Experts of a small language model.
Size: 14 layers, width 384, vocabulary 8249.
Experts: 48 experts in each of 7 layers, 112 GELU neurons an expert, 4 picks a token, a softmax router.
Below are experts of layer 7 (counted from 0) of a mixture-of-experts language model. Rows are named up (a neuron's input weights, with its number) and show model dimensions 96-191. Each number is 128 + 24 x the weight over its row's rms, rounded and kept within 0 to 255.
Before each expert's rows: a language model's description of what the expert responds to; "gets" lists some tokens that make up at least twice as much of what it gets as of all text. This comes from a sample of Wikipedia text that the model never trained on. Tokens count by the router's weight.

# expert 11
Inner syllables and first capitals of proper names, mostly places and surnames, such as Hillsboro, Wolverhampton, Little Rock, Brighton.
gets: "\n", " R", " St", " Sc", "re", " Sal"
up1 [126 152 126 105 117 125 106 139 145 135 100  92 149 136  97 157 187 109 111 142 150 125 100 124 182 138 101 129 121  84  86 122 117 154 132 155 134 106 127 120 114  96 119  79 101 134 119 128 140 114  88 132  98 174  97 127 116 141 139 163 146 132 178 161 172 146 125 124 156 116 139 161 143 113 102 122 115 153 127 104 137 134 102  96  78  97 106 131 124 109 120 145 160 148 130 132]
up2 [141 119 166 145 137 141 128 148 114 138 126 125 123  98 151 127 162  93 155 138  93 103 116 124  95 137 119 115 117  87 117  84 165 131 128 172 130 106 124 113 108 104 108 150 152 151  81 161 161 105 103 148 169 115 114 147 143 128 163 153 132 134 101 110 109 117 133 129 115 144 156 118 106 136 167 132  96 129 169 118 164  84 130 136 103  94 111 134 118 176 134 139 111 156 161 124]

# expert 25
Digits of years, dates, match scores and times, like 2-1, 1979, 2001–02, plus sequence words such as later, eventually.
gets: "1", " (", "0", "2", "9", "8"
up5 [142 131 100  97 103 123 131 117 125 124 100 132 123 125 131 109  96 144  91 141  87 137  86 135 127 133  97 173 129 130 142 130  92 162 158 110 109 142 135 131 117 103 132 122 103 132 138 160 106 130 138 146 137 151 110 156 129 121 111 142 131 131 186 133 119 141 125 125 168  88 132 176 134  67 114 158 168 121 128 145 173 122 132 134 118 127  85 170 131 140 144 123 130 134 133 141]
up6 [153 176 156  98 127  99 138  98 150 129  77 142 100 124 115 133 131 163 119 128 112 159 131 115  94 132 132 116 129 175  95 127 157 139 106 161 115 166 145 110 113 121 136 137 113 113  89 147 126 107 154 141  88 150 102 193 135 140 151 188 110 156 138 217  98 149 119 116 189 107 131 133  88 144 113 142 131 140 181 141 170 154 124 113 164  69 132 117 101 136 123  97  97 116 155 127]

# expert 39
Prepositions like of, on, for, in and verb endings such as -ing, -ase in Ranking, Release history, causing.
gets: " of", " on", " for", " in", "ing", " to"
up1 [188 111 128 111 190 136 129 194 150 135  53 135 150 120 154 119 115 120 129 141 105 141 104 130  95 117 147 117 165 135 107 103 140  96 126 156 179 131 116 114 139 126 177 109 121 126 112 115 115 121  83 113 117 127 137 146 118  97 154 151 108 105 106 152 132 128 134 164 111  87 120 160  93 133 100 141 153 110 134 120 128  87 113 168 116 126 122 129  90 164 148 148 117 153 139 173]
up2 [117 161 121 111 161 146 145 117 128 132 119 127 171 186 139 158 170 164 114 145  97 143 156 127 130 140 154 136 110 108 127 144 133  73 146 169  93 118 109 117 109 147 171 143 117 114 137 163 164 106 133 153  85  46 141 136 110 153 110 155 143 109 104  62 145 130 138 104 126 118 116 124 132 164 159 113 132 130 122 141 152 124 138 130 106 149 144 114  91 177 163 116 116  94 122 123]

# expert 29
Commas, parentheses, pipes, colons and in/of linking places, taxa and list fields, as in Leipzig, Germany or department in Normandy.
gets: " (", " |", ",", "\n", ":", " in"
up5 [148 128 134 115 102 118 135 108 135 132 135 166 154 143  84 128 117 173  83 137 160 129 157 125 101 117 144 140 158 177 125 141 114 139 106 151 128  84 125 126 110 155 153 131 127  73 110 179 114 129 121 108 109 153 116 115 120 104 108 134 165 120 183 158 140 136 117 120 151 127 159 130 115 152 127 131 131 138 109  95 128 108 123  95  79 125 171 142 123 122 114 115 126 118  94 134]
up6 [108 112 109 130 157 130 139 112 177 151 101 128  81 133 136 134 146 138 103 160 155 167  93 148 157 131  84 109 139 117  91 102 146 175 157 123 119 104 105  78 112  83 116 120 128 102  99 141 123 114  79 124 139 140 121 142 107 160 143 103 111 147 109 133 131 150 160 130 148  92 106 112 115 166 145 132 133 153 122 109 141  97 146 168 101  94  92  95 136 129 142 142  81 118 108 112]

# expert 35
Blank table cells, line breaks before tables, and lowercase word-initial pieces such as c, r, f in coolie, nominal, Spearfish.
gets: "\n", " ", "-", "f", " c", " v"
up5 [178 127 187 114 129 120 150 130 124 150  62 162 123 122 134  89  99 103 123 127  87 184 130 145 100 147 131 130 147 168 142 135 120 126 145  91 166 145  83 138 141 149  90 116 132 129 123 160 138 130 126 173  95 133 104 101 147 148  97 130  97 158 103 104 125 101 101 101 112 124 132 136 110 103 153 100 129  99 129  76 126 113 110 134 124 146  98 127 142 162 120 122 128  96 154 144]
up6 [ 91 173 192 149 103 155 124 109 132 144 123 150 163 165 145 152 127 113 149 156 145 197 120 104 147 153 144 102 122 134 134 113 106 113 111 137 117 125 106 114 161 170 125 119  72 115 145 119 154  90 129 126 137  88 133 132 155 138 152 108 107 179 155 145 114 157 158 113  98  88 118 123  88 140 146 101 146 125 152 135 125 131 130 132 113 110 104 135  74 135 147  92 139 119 122 137]

# expert 22
Digits in coordinates right after the degree or minute sign, digits in years, and pieces of South Asian, Arabic and Slavic names such as Raj, Abd, ić.
gets: "ur", "6", "7", "4", "5", "an"
up0 [125 111 154 126 103 114 126  94  83 134 105 124 116 125 141 185 133 114 102 122 114 137 128 152 155 129 122 125 134 138 138 152 119 128 145 151  86 129  99 139 160 108 140 146 158 108 106 154 115 100 154 143 105  93 112  71 100 131 139 115 147 159 117 147 103 141 118 134 119 118 118 139 130 173 155 153 126 144 145 103 141 171 142  97 102 135 134 152 124 132  93 139 155 111 117 177]
up1 [123 106 148 181 134 106 150 124 126 164 180 176 147  87 146 115  92  94  93 121 118 148 111 101 133 140 141 139 143 128 114 159 106 168 119 135 106  88 111 124  86 145 133 153 146 102 149 198 111 110 145 154 130 110 107 124 105 159 126 156 139 122  87 101 144 139 138 120  76 137  50 136 142  96 133 108 135 108 117  96 130  83 100 121 127 119 182 125 140 155 108 135  81 170 128 151]

# expert 14
Digits inside quantities, times and measurements, and words after numbers such as million, km, mi, species, plus released and published.
gets: "0", "5", "4", " of", "7", "8"
up0 [101 157 138 192  99 158 162 126 139 112 107 126 141 125 155 149 121 125  52 147 146 181 168 122 114 144 149 123 160 133 175 142 143 146 150 129 134  82 164 107 107 139 164 134 100 131 157 165 124 112 125 156  83 132 122 131 115 183 164 130 117 134 133 102 110 140 101 103 106 122 128 123 120 144 102 134 144 144 138  84 114 127 142 132 157 157 126 101 126 152 146 125 130 138 141 104]
up1 [171 123 133 106 131 148 171 136 148 102 127 137 142 165 115 115 135 155 106 140 116 182 155  86 142 151 148 103 125 122 167 154 176 106 117 172 101  67 113 126 103 137  98 143  87  73 136 138 136  79 138 140 117 146 133 174  96 136 182 175 124 184 132 111 112 180  88 143 126 118 154 173  95 121  79 112 132 124  72 133 139 104 126 169 129 126  78 142 138 124 146 116 116 100 142 131]

# expert 40
Function words continuing a clause after negation or auxiliaries, like not quite, however, be, if, but, have, been.
gets: " and", " to", " with", " not", " in", " that"
up5 [159 110 110 116 145 136 161 159 127 112 131 139  99 155 165 122 144 154 145 154 115 119 135 133 170 114 128 142 124 102 119 159 145 127 120 114 138  79 131 140 124 171 150 172 114 202 138 114 115 157 122 164 115  72 149 116 166 142  90 125 122 114  80 123 122 121 172  97 103 135 135 158  54 103  85 162 143 131 156  73 122 137 117 123 191 159 116 152 141 113 122 153 106 102 145 155]
up6 [176 106 126 131 108 124 150 114  68 137 109 111 128 133 104 132  94 113 103 133 148 150 136 153 109  85 165 196 173 123  99 160 141 143  93 106 136 142 150 144 134 101 143 163 133 120 132 155  90  62 115 142  95  92  83 127 157 127 168 109 110 131 137 158 133 118  94 109 130 108 100 106 134 105 137 111 164 172 149 111 164 118 150 124 115 107 131 109 183 131 110 138 131 138 120 122]

# expert 5
List dashes and table pipes in infoboxes and tables, plus opening word pieces like Co-leg-iales, Re-leg-ated, att-enuation, ob-oes.
gets: "-", "|", "leg", " Pol", "M", " Mon"
up1 [174 121 138 103 152 144 107 126 122 141 124 128 133 199 104 110 136 118 117 122  93 109  79 129  83 119 129 121 180 118 168 103 141  96 110 169 168 125  69 124 100 117 127 114 115 168  74 134 142  89 100 124 174 129 109 107  79 108 147 125 132  87 132  81 134 113 112 159 177 131 163 141  67 150 142 126 135  84 149  95 151 108 154 121 105 157 126 134 131 114 176 135 138  78 113 143]
up2 [175 101 148 131 134 117 136 129 103 104 114 107 104 118 113 119 134 123 164 138 121 135 163 120 106 118 114 159 154 118 129 148 108 140 130 133 131 100 119 106  83 164 103 180 132 136 135 119 144 111 119 119  70 115  91  91 126  99 132 152  76 134 165 132 159 123  82 143 135 149 155 132 134 108 123 138 130 148 126 149 123 113  93 118 126 139 169 124 108 143 151 133 134 163  91 164]

# expert 41
Word endings like -ara, -ana, -ya in place names and foreign words, such as Niag-ara, Mind-ana-o, plus commas ending list items.
gets: ",", "a", " ", "ra", "o", "ara"
up5 [ 97 156  98 146 153  85 138 118 118 124 126 119 138 140 145 100 123 164 101 115  97 162 139 140 119  84 108 130 164 132 148 130 158 166 107 145 106 148 113  81 124  67  96  97 139 104  62 159 123 126 126 114 135 102 124 173 122 157 124 120 154 122 171 165 145 129 150 137 128  95 116 100 114 119 126 136 116 103  80 135 114  99  76 130 120 116  62 186 144 112 111 129  78 149 113 113]
up6 [105  45  92  95 103 129 146 116 114 138 123 153 128 140 107 131 139 134 139 130  84 129 165 149 127 142 107 119 144 146  83 114 148  72 156 118 129 126 101 176 149  98 135 118 125 132 137 103 109 123 143 127 136  87 129 155 145  82 110 102 137 149 150 135 119 131 110 115 178 143  95 148 180 101 129  86 134 154  99 150 116 109 125 111 140 130 155  72 112 123  62 136 118 137 141  94]

# expert 9
Short mid-word syllables after a consonant inside names and rare words, like Bl-om-field, Chanc-ell-or, sil-k, S-ank-aracharya.
gets: "am", "om", "ell", "et", "el", "an"
up0 [ 95 142 167 126 148 119 146 149 182 109 135 138 171 115 103 101 103 123 116 172  87 126 164 106 123  93 152 101 130 130 146 154 153 148 145 122 113 127 100  97 120 116 130 153 129 127 116 158 111 133  98 168 119 130  82 139 137 174 121  97 104 154  99 137 159  93 114 157 138 131 109 130 161 149 133 125  97 128 130 136 150 105 109 147 161 126 127 109 158 160 123  86 145 147 120 119]
up1 [167  66 134 100 101 147 143 146 155 159 159 143 105 107  96 139 135 135 131  85 115 104 148 131  94 139 127  88 132 134 108 148 178 139 136 123 114 133 129 183 119 130  67 128 126 132 103 156 143 129 136 115 125 140 117 161 138 146 136 165 116 126 146 135 165  96 121 123 121  79 199 171 150 141 125 132 135 123 153 119 133 125 118 108  73 127 129 164 115 175 164 128 160 147 136 145]

# expert 4
Second and later digits of years in dates, like 2-0-21 or 1-9-84, plus table line breaks and dash separators.
gets: "0", "9", "2", "1", " ", "\n"
up5 [157 165 110 153 121 100 129 149 136 108 176 149  97 126 136 103 133 193 106  83 148 102 112 114 134  48 154 127 129 133  98 119 104 145 117 133 151  83 172 168 121 130 155 122 109 128 150 120 126 144 161 123 107 139 121 115 141 119 116 109  92 168 160 137 141 131 142 121 127 129  96 142  88 129 132 116 110 169 145 135 156 164 132 118 149 107 152 132 161 131 142 132 117 128 145 158]
up6 [ 94 159 129 168 103 135 110 141 147 122 161 149 149 124 112 173  92 110 121 109 112 131 133 110 127 119  47 132 136 115 160 149 117  97 134 153 146  81 134 141 126 163 138 125 170 112 111 135 138 131 113 148 162  64 146 112 122 145 134 143 158 121 105 114 117 139 171 106 141 129 147  93 156 105 123 163 154 122 113 158  73 122 126 123 154 113 120  93 149 158  95  73 113 124 107 164]

# expert 45
Pipes, semicolons and numbers inside sports standings and squad tables, plus US place names and endings like ville, burg, Carolina.
gets: " |", "4", "6", ";", "8", "3"
up5 [156 133 155 144 164 142 127 137 160 150 140 106 151 110 137 130 105 119 123 170 109 134  99 164  87 108 104 142 103 125 147 183 130 130 138 139 140 127 115 135 117 117 126 110 121 138 136 121 124  83 148 152 146 126 103 146 114 121 120 132 173 149 118 126 145  96 163 137 114 171 107 123 125 144 115 175 156 136 132 124 146 151 132 101 149 125 146 155 104 157 178 125 121 162 120 160]
up6 [130 123 152 127 184 133 135 122 165 127 101 132 147 104 119 142 124 138 128 106 135 141 125 167 128 138 129 134 153 137 109 144 120 117 124 107 138 154 127 182  95 135  89 161 142 137 117 163 133 152 115 172 136 152 163 101 117 135 132 102 153 107 127 151 125  83 106 146 123 123 112  97 137 109 110  68 123  95 144 114 126 102 178 124  62  92 154 109 110 134  97 171 143 137 144 125]

# expert 38
Sentence-final periods, line breaks, ). and ". endings, == heading markers and table separator rows, mostly at the end of a sentence or line.
gets: ".", "\n", ").", "\".", ".\"", "=="
up0 [126 128 168 109  76 150 103 131  94 106 143 102 102 137 123 122 100 161  97 121 121 108 125 141  97 106 109 132 136 144 141 116  90 118  99 111 139 145 151 124  75 133 140 128 169 147 110 126 111 190 150 130 161 164 121 121 141 160  90 149 164 104  84  89 109 144 122 136 112 114 125  98 152 113 103 129 192 121 184 120 160 163  83 131 106 162 141 126 143 104 136 105 125 103 131 182]
up1 [108 149 120 142 166 153 163 163 113 133 163 115 122 167 115 157 120 140 133 152 154 154 133  79  78 119 129 103 139 126 146 143 157 154 149 162 122  67 145 139 114 114 116 195  65 103 138 153 107 112  96 144 121 148 120 118  89 160  99 111 137 103 106 103  83 144 124  95  93 149 162 133  97  95 142 129 141 130 127 145 106 119 116 139 112 106 104 122 119 125 159 125 152  87 151 125]

# expert 42
Capital letters in abbreviations and sports positions such as OF, MF, NRL, MLS, RLD, plus year and rank digits at the start of table cells.
gets: "2", "0", "F", "L", "D", "P"
up5 [175  94 114 131 161 140 169  98 106 118 104 164 123 118 163 135 145 149 117 126 123 143 101 168 117 107 164 132 157 133 161 154 194  88 123  99 129 101 136 154  96  60 119 113 132 112 138 150 147 129  96 135 159 112 124 165 167 182 111  97 137 132  95 124  78 117 127 134 142  97 123 113 128 121 132 125 116 149 137 107 123  95  97 129  96 116 155 162 147 134 176  74  91 152 133 157]
up6 [140 178 157 132 153 126 110 167 120 151 150 135 128 162 131 111 140 109 146 136 158 117 108 119 113 177 149 142 116 121 134 128 171 101  72 144 128 166 142 136 113 140 115 127 114 149 116 164 169 141 146 134 149 151 126 131  90 124 100 106 121 111 140 104 177 128 132 120 141 108  95 109 114  83 105 153 125 107 148 130 166  90 171 157 145 123 114 171 166 129 110 114  73 118 103 130]

# expert 21
General nouns after the, a or his, such as rights, way, service, area, and zero digits inside large numbers.
gets: "'", "s", "ers", " work", "ions", " team"
up0 [151 142 146 169 105 152  40 117 106 128 109  97  91 129 162  91 119 133 117  84 144 131 121 167 117 170 141 140 166 126 117 115 154 127 105 141 118 113 121 118 145 116 156 127 123 158  64 118 117 144 113 156 110 104 126 116  77 105 148 145 102 139 141 146 164 122 159 158 122 130  95 120 108 122 145 133 131 139 131 112 119 111 102 126 136 124 131  92 169 137 122 129 118 153 148 153]
up1 [116 120 118 184 102  91 129 138 190 129  87 121  94 131 136 109 119 126  95 114 133 141 138 109 135  96 119 120 185 108 110  97 141 125 136 137  93 142 128 108 102  93 113 140 101 100 129 116 161  71 129 150 105 136  94 146 115 118 142 156  67 151 149 123 140 131 115 129 122 132  76 134 121 114 130 133 139 137 149 124 148 150 132 117 154 124 138 118 114 131 127 110 145 134 183 111]

# expert 33
Unit symbols and brackets after numbers in measurements and conversions, like km, ft, °C, kW, hPa, (35.2).
gets: " (", " |", ")", " m", "N", "″"
up0 [141 105 109 154 144 145 132 124 121 136 143  93 101 158 130 164 118 103 156 116 125 116  77 129 153 118 144 115 137 121  95 139 100 142 138 119 108 104  85 125 151 107 146 147 137 157 145 109 135 137 163 167 135  78 141 138 118 126 114 114 121 138 105 161 129 155 127 130 104 118 125 128 105 178 160 135 129 143 153 129 147 102  80  98 127 110 132 118 147  97 153 103 133 122 124 140]
up1 [145 107 153 138 169 190 116 118 117 114 109 146 103 108 109  93 133 102 130 107 126 142 131 146 126 158 164 112  88 135 155 121 136 163 149 126 119 155 103 127 181 137 168 167 121 135 108 120 116 113 121 160 127 157 164  89 123 139 132 104 143 151 153 105 148 160  87 108 115 164 126 109 149 140 134 122 167 101 132 124 121 126  98  76  87 129 137 135 146 104 158 110 134 182 130 117]

# expert 8
Commas after names and places in lists and addresses, table pipes, and the letter piece b inside names (Calle-b-aut, Ruhrge-b-iet).
gets: ",", " |", "b", " and", ";", " B"
up5 [122 110 163 167 136 124 144 137 113 107  67 110 129 122  86 141 145  69 117 141 101 133 137 128 122 107 106 118 140 152 175  94 196 165 157 127 121 123 101 126  89 102 129 119 132  99 132 136  99 117 196 170 118 114 125 112 140 146 119 117 127  81 135 175 150 112 132 139 164 151 128 163 149 113 143 104 126 129 133  72 136 118 176  93 139 138 137 108  95 134 106 108 160 147 128 126]
up6 [146 120  82 188 147 107 174 150 136 113 121 115 123 127 120  93 175 133 120 148 154 139 102 159  91 133 168 137 121 142 141 170 125  72 119 119  99 135 123 114 114 125 123 162 172 132 127 153 135 118 117 166 136 144 178 154 139  96 121 135 157 140 118 117 125  99 137 136 140 128  82 113 146 140 112  78 122 114 121 110 155 122 111  98 116 111 115 139 110 133 166 161  90  98 120 154]

# expert 16
First letters or pieces of personal names in sports tables and prose (K-yle, Gi-ovanni, Pet-ra), common first names, and table pipes.
gets: " |", " K", " J", "|", " R", " D"
up1 [137 124  94 137 112 135 123 114 123 145 127 105 103 142 130 127 106 167 122 137 124 142 121 143 152 120 113 143 111 133  80 139 122 155 170 139 190 147 129 113 103 125 107 121 134 138 133  81 146 147 179 123  89 118 118 130 112 156 127  93 110 151 103 135 126 140 139 131 141 178 159 150 139 127 173 128 100 115  91 121 151 144 133 142 123 116 143 165 101 166 170 130 134 147 140 148]
up2 [119 120 162 127 155 139 115 113 137 138 108 127 140 134 152 118 155 174  91 132  97 122 129 109  75 117  82 174 155 156  93 149 124 109 171 102 126 129 174  84  98 133 131 137 130 130 120 132 155 140 188 155  98 113 100 140  98 152 155 139 142 127 123 117 127 128 179 106 108 158 144 143  89  98 118 160 164 125 106 135  94 147 123 162 142 138 151  94 106 148 119 177 132 175  96 141]

# expert 34
Mixed word pieces and symbols such as degree signs, table pipes, score dashes, decimal points, Chinese byte pieces, and fragments like ro in Bancroft.
gets: ".", "°", ":", " j", " w", "–"
up0 [130 130 133 118 137 108 146 147 126 126 128 121 159 128 158 131 137 154  90 132 144 130 125 162 103 135 156 163 176 130 132 171 117 133 101 147 126 143 151 104  88 144 102  93 118 126 133 136 186 116 123 146  94 120 149 148 114 135 146 107 123 124 125  89 159  94 103 143 171 127  74 149 150 152 161 105 164 103 112 106 166 144 124 107 103 145 149 110 163 154 137 126 100  79 103 140]
up1 [148 126 178 186  94 146 163  98 115 154 107  91 141 129 111 147 114 145 135 124 117 141 120  87 117 140 143 117 138 108  97  85 115  96 185 117 119 103 103  86 121  85 147 124 123 118 121 130 162 123 149 157  90  97 131 142 111 122 125 133 104 135  97 138 157 177 149 123 118 174 112 119  89 169 119 115 120 146 135 125 120 138 133 145 165 131 147 131 144 149 145 127 140 143 163 121]

# expert 28
Colons after infobox field labels (Ambulance:, Branch:) and linking prepositions or conjunctions like to, of, and, or, into.
gets: ":", " to", " and", " of", " in", " or"
up1 [121 114 115  74 140 111 152 136 119 110  99  71  75 145  87 134  88 125 142 142  94 143 115 128 120 128 118 149 130 127 136 120 142 112 128 175 122 123 151 141 142 126 162 121 156 119 106 131 119 146 106 154 132 158 157 130  77 144 134 116 131 105 134  99 136 132 134 141 129 121 136 122 111 155  98 142 158 154 114 103 177 153  89 145  85 163 137 136 121 121  84 116 147 150 149 103]
up2 [131 139 106 150 132 148 121 160 143 102 153 134 121 172  79 137 161 141 158 137 115 160 133 133  65 130 131 127 156 141 150 120 156 133 120 150 162 137  95 110  83 164 113 135 195 114 148 129 130 173 135 142 142 110 124  97  91 119 128 125 115 123 101 121 130 122 114 149 106 117 118 130 130 137 168 133 101 186 144 112 120 139  75 148  97 148 138 129 133 130 112 117 158 123 155 132]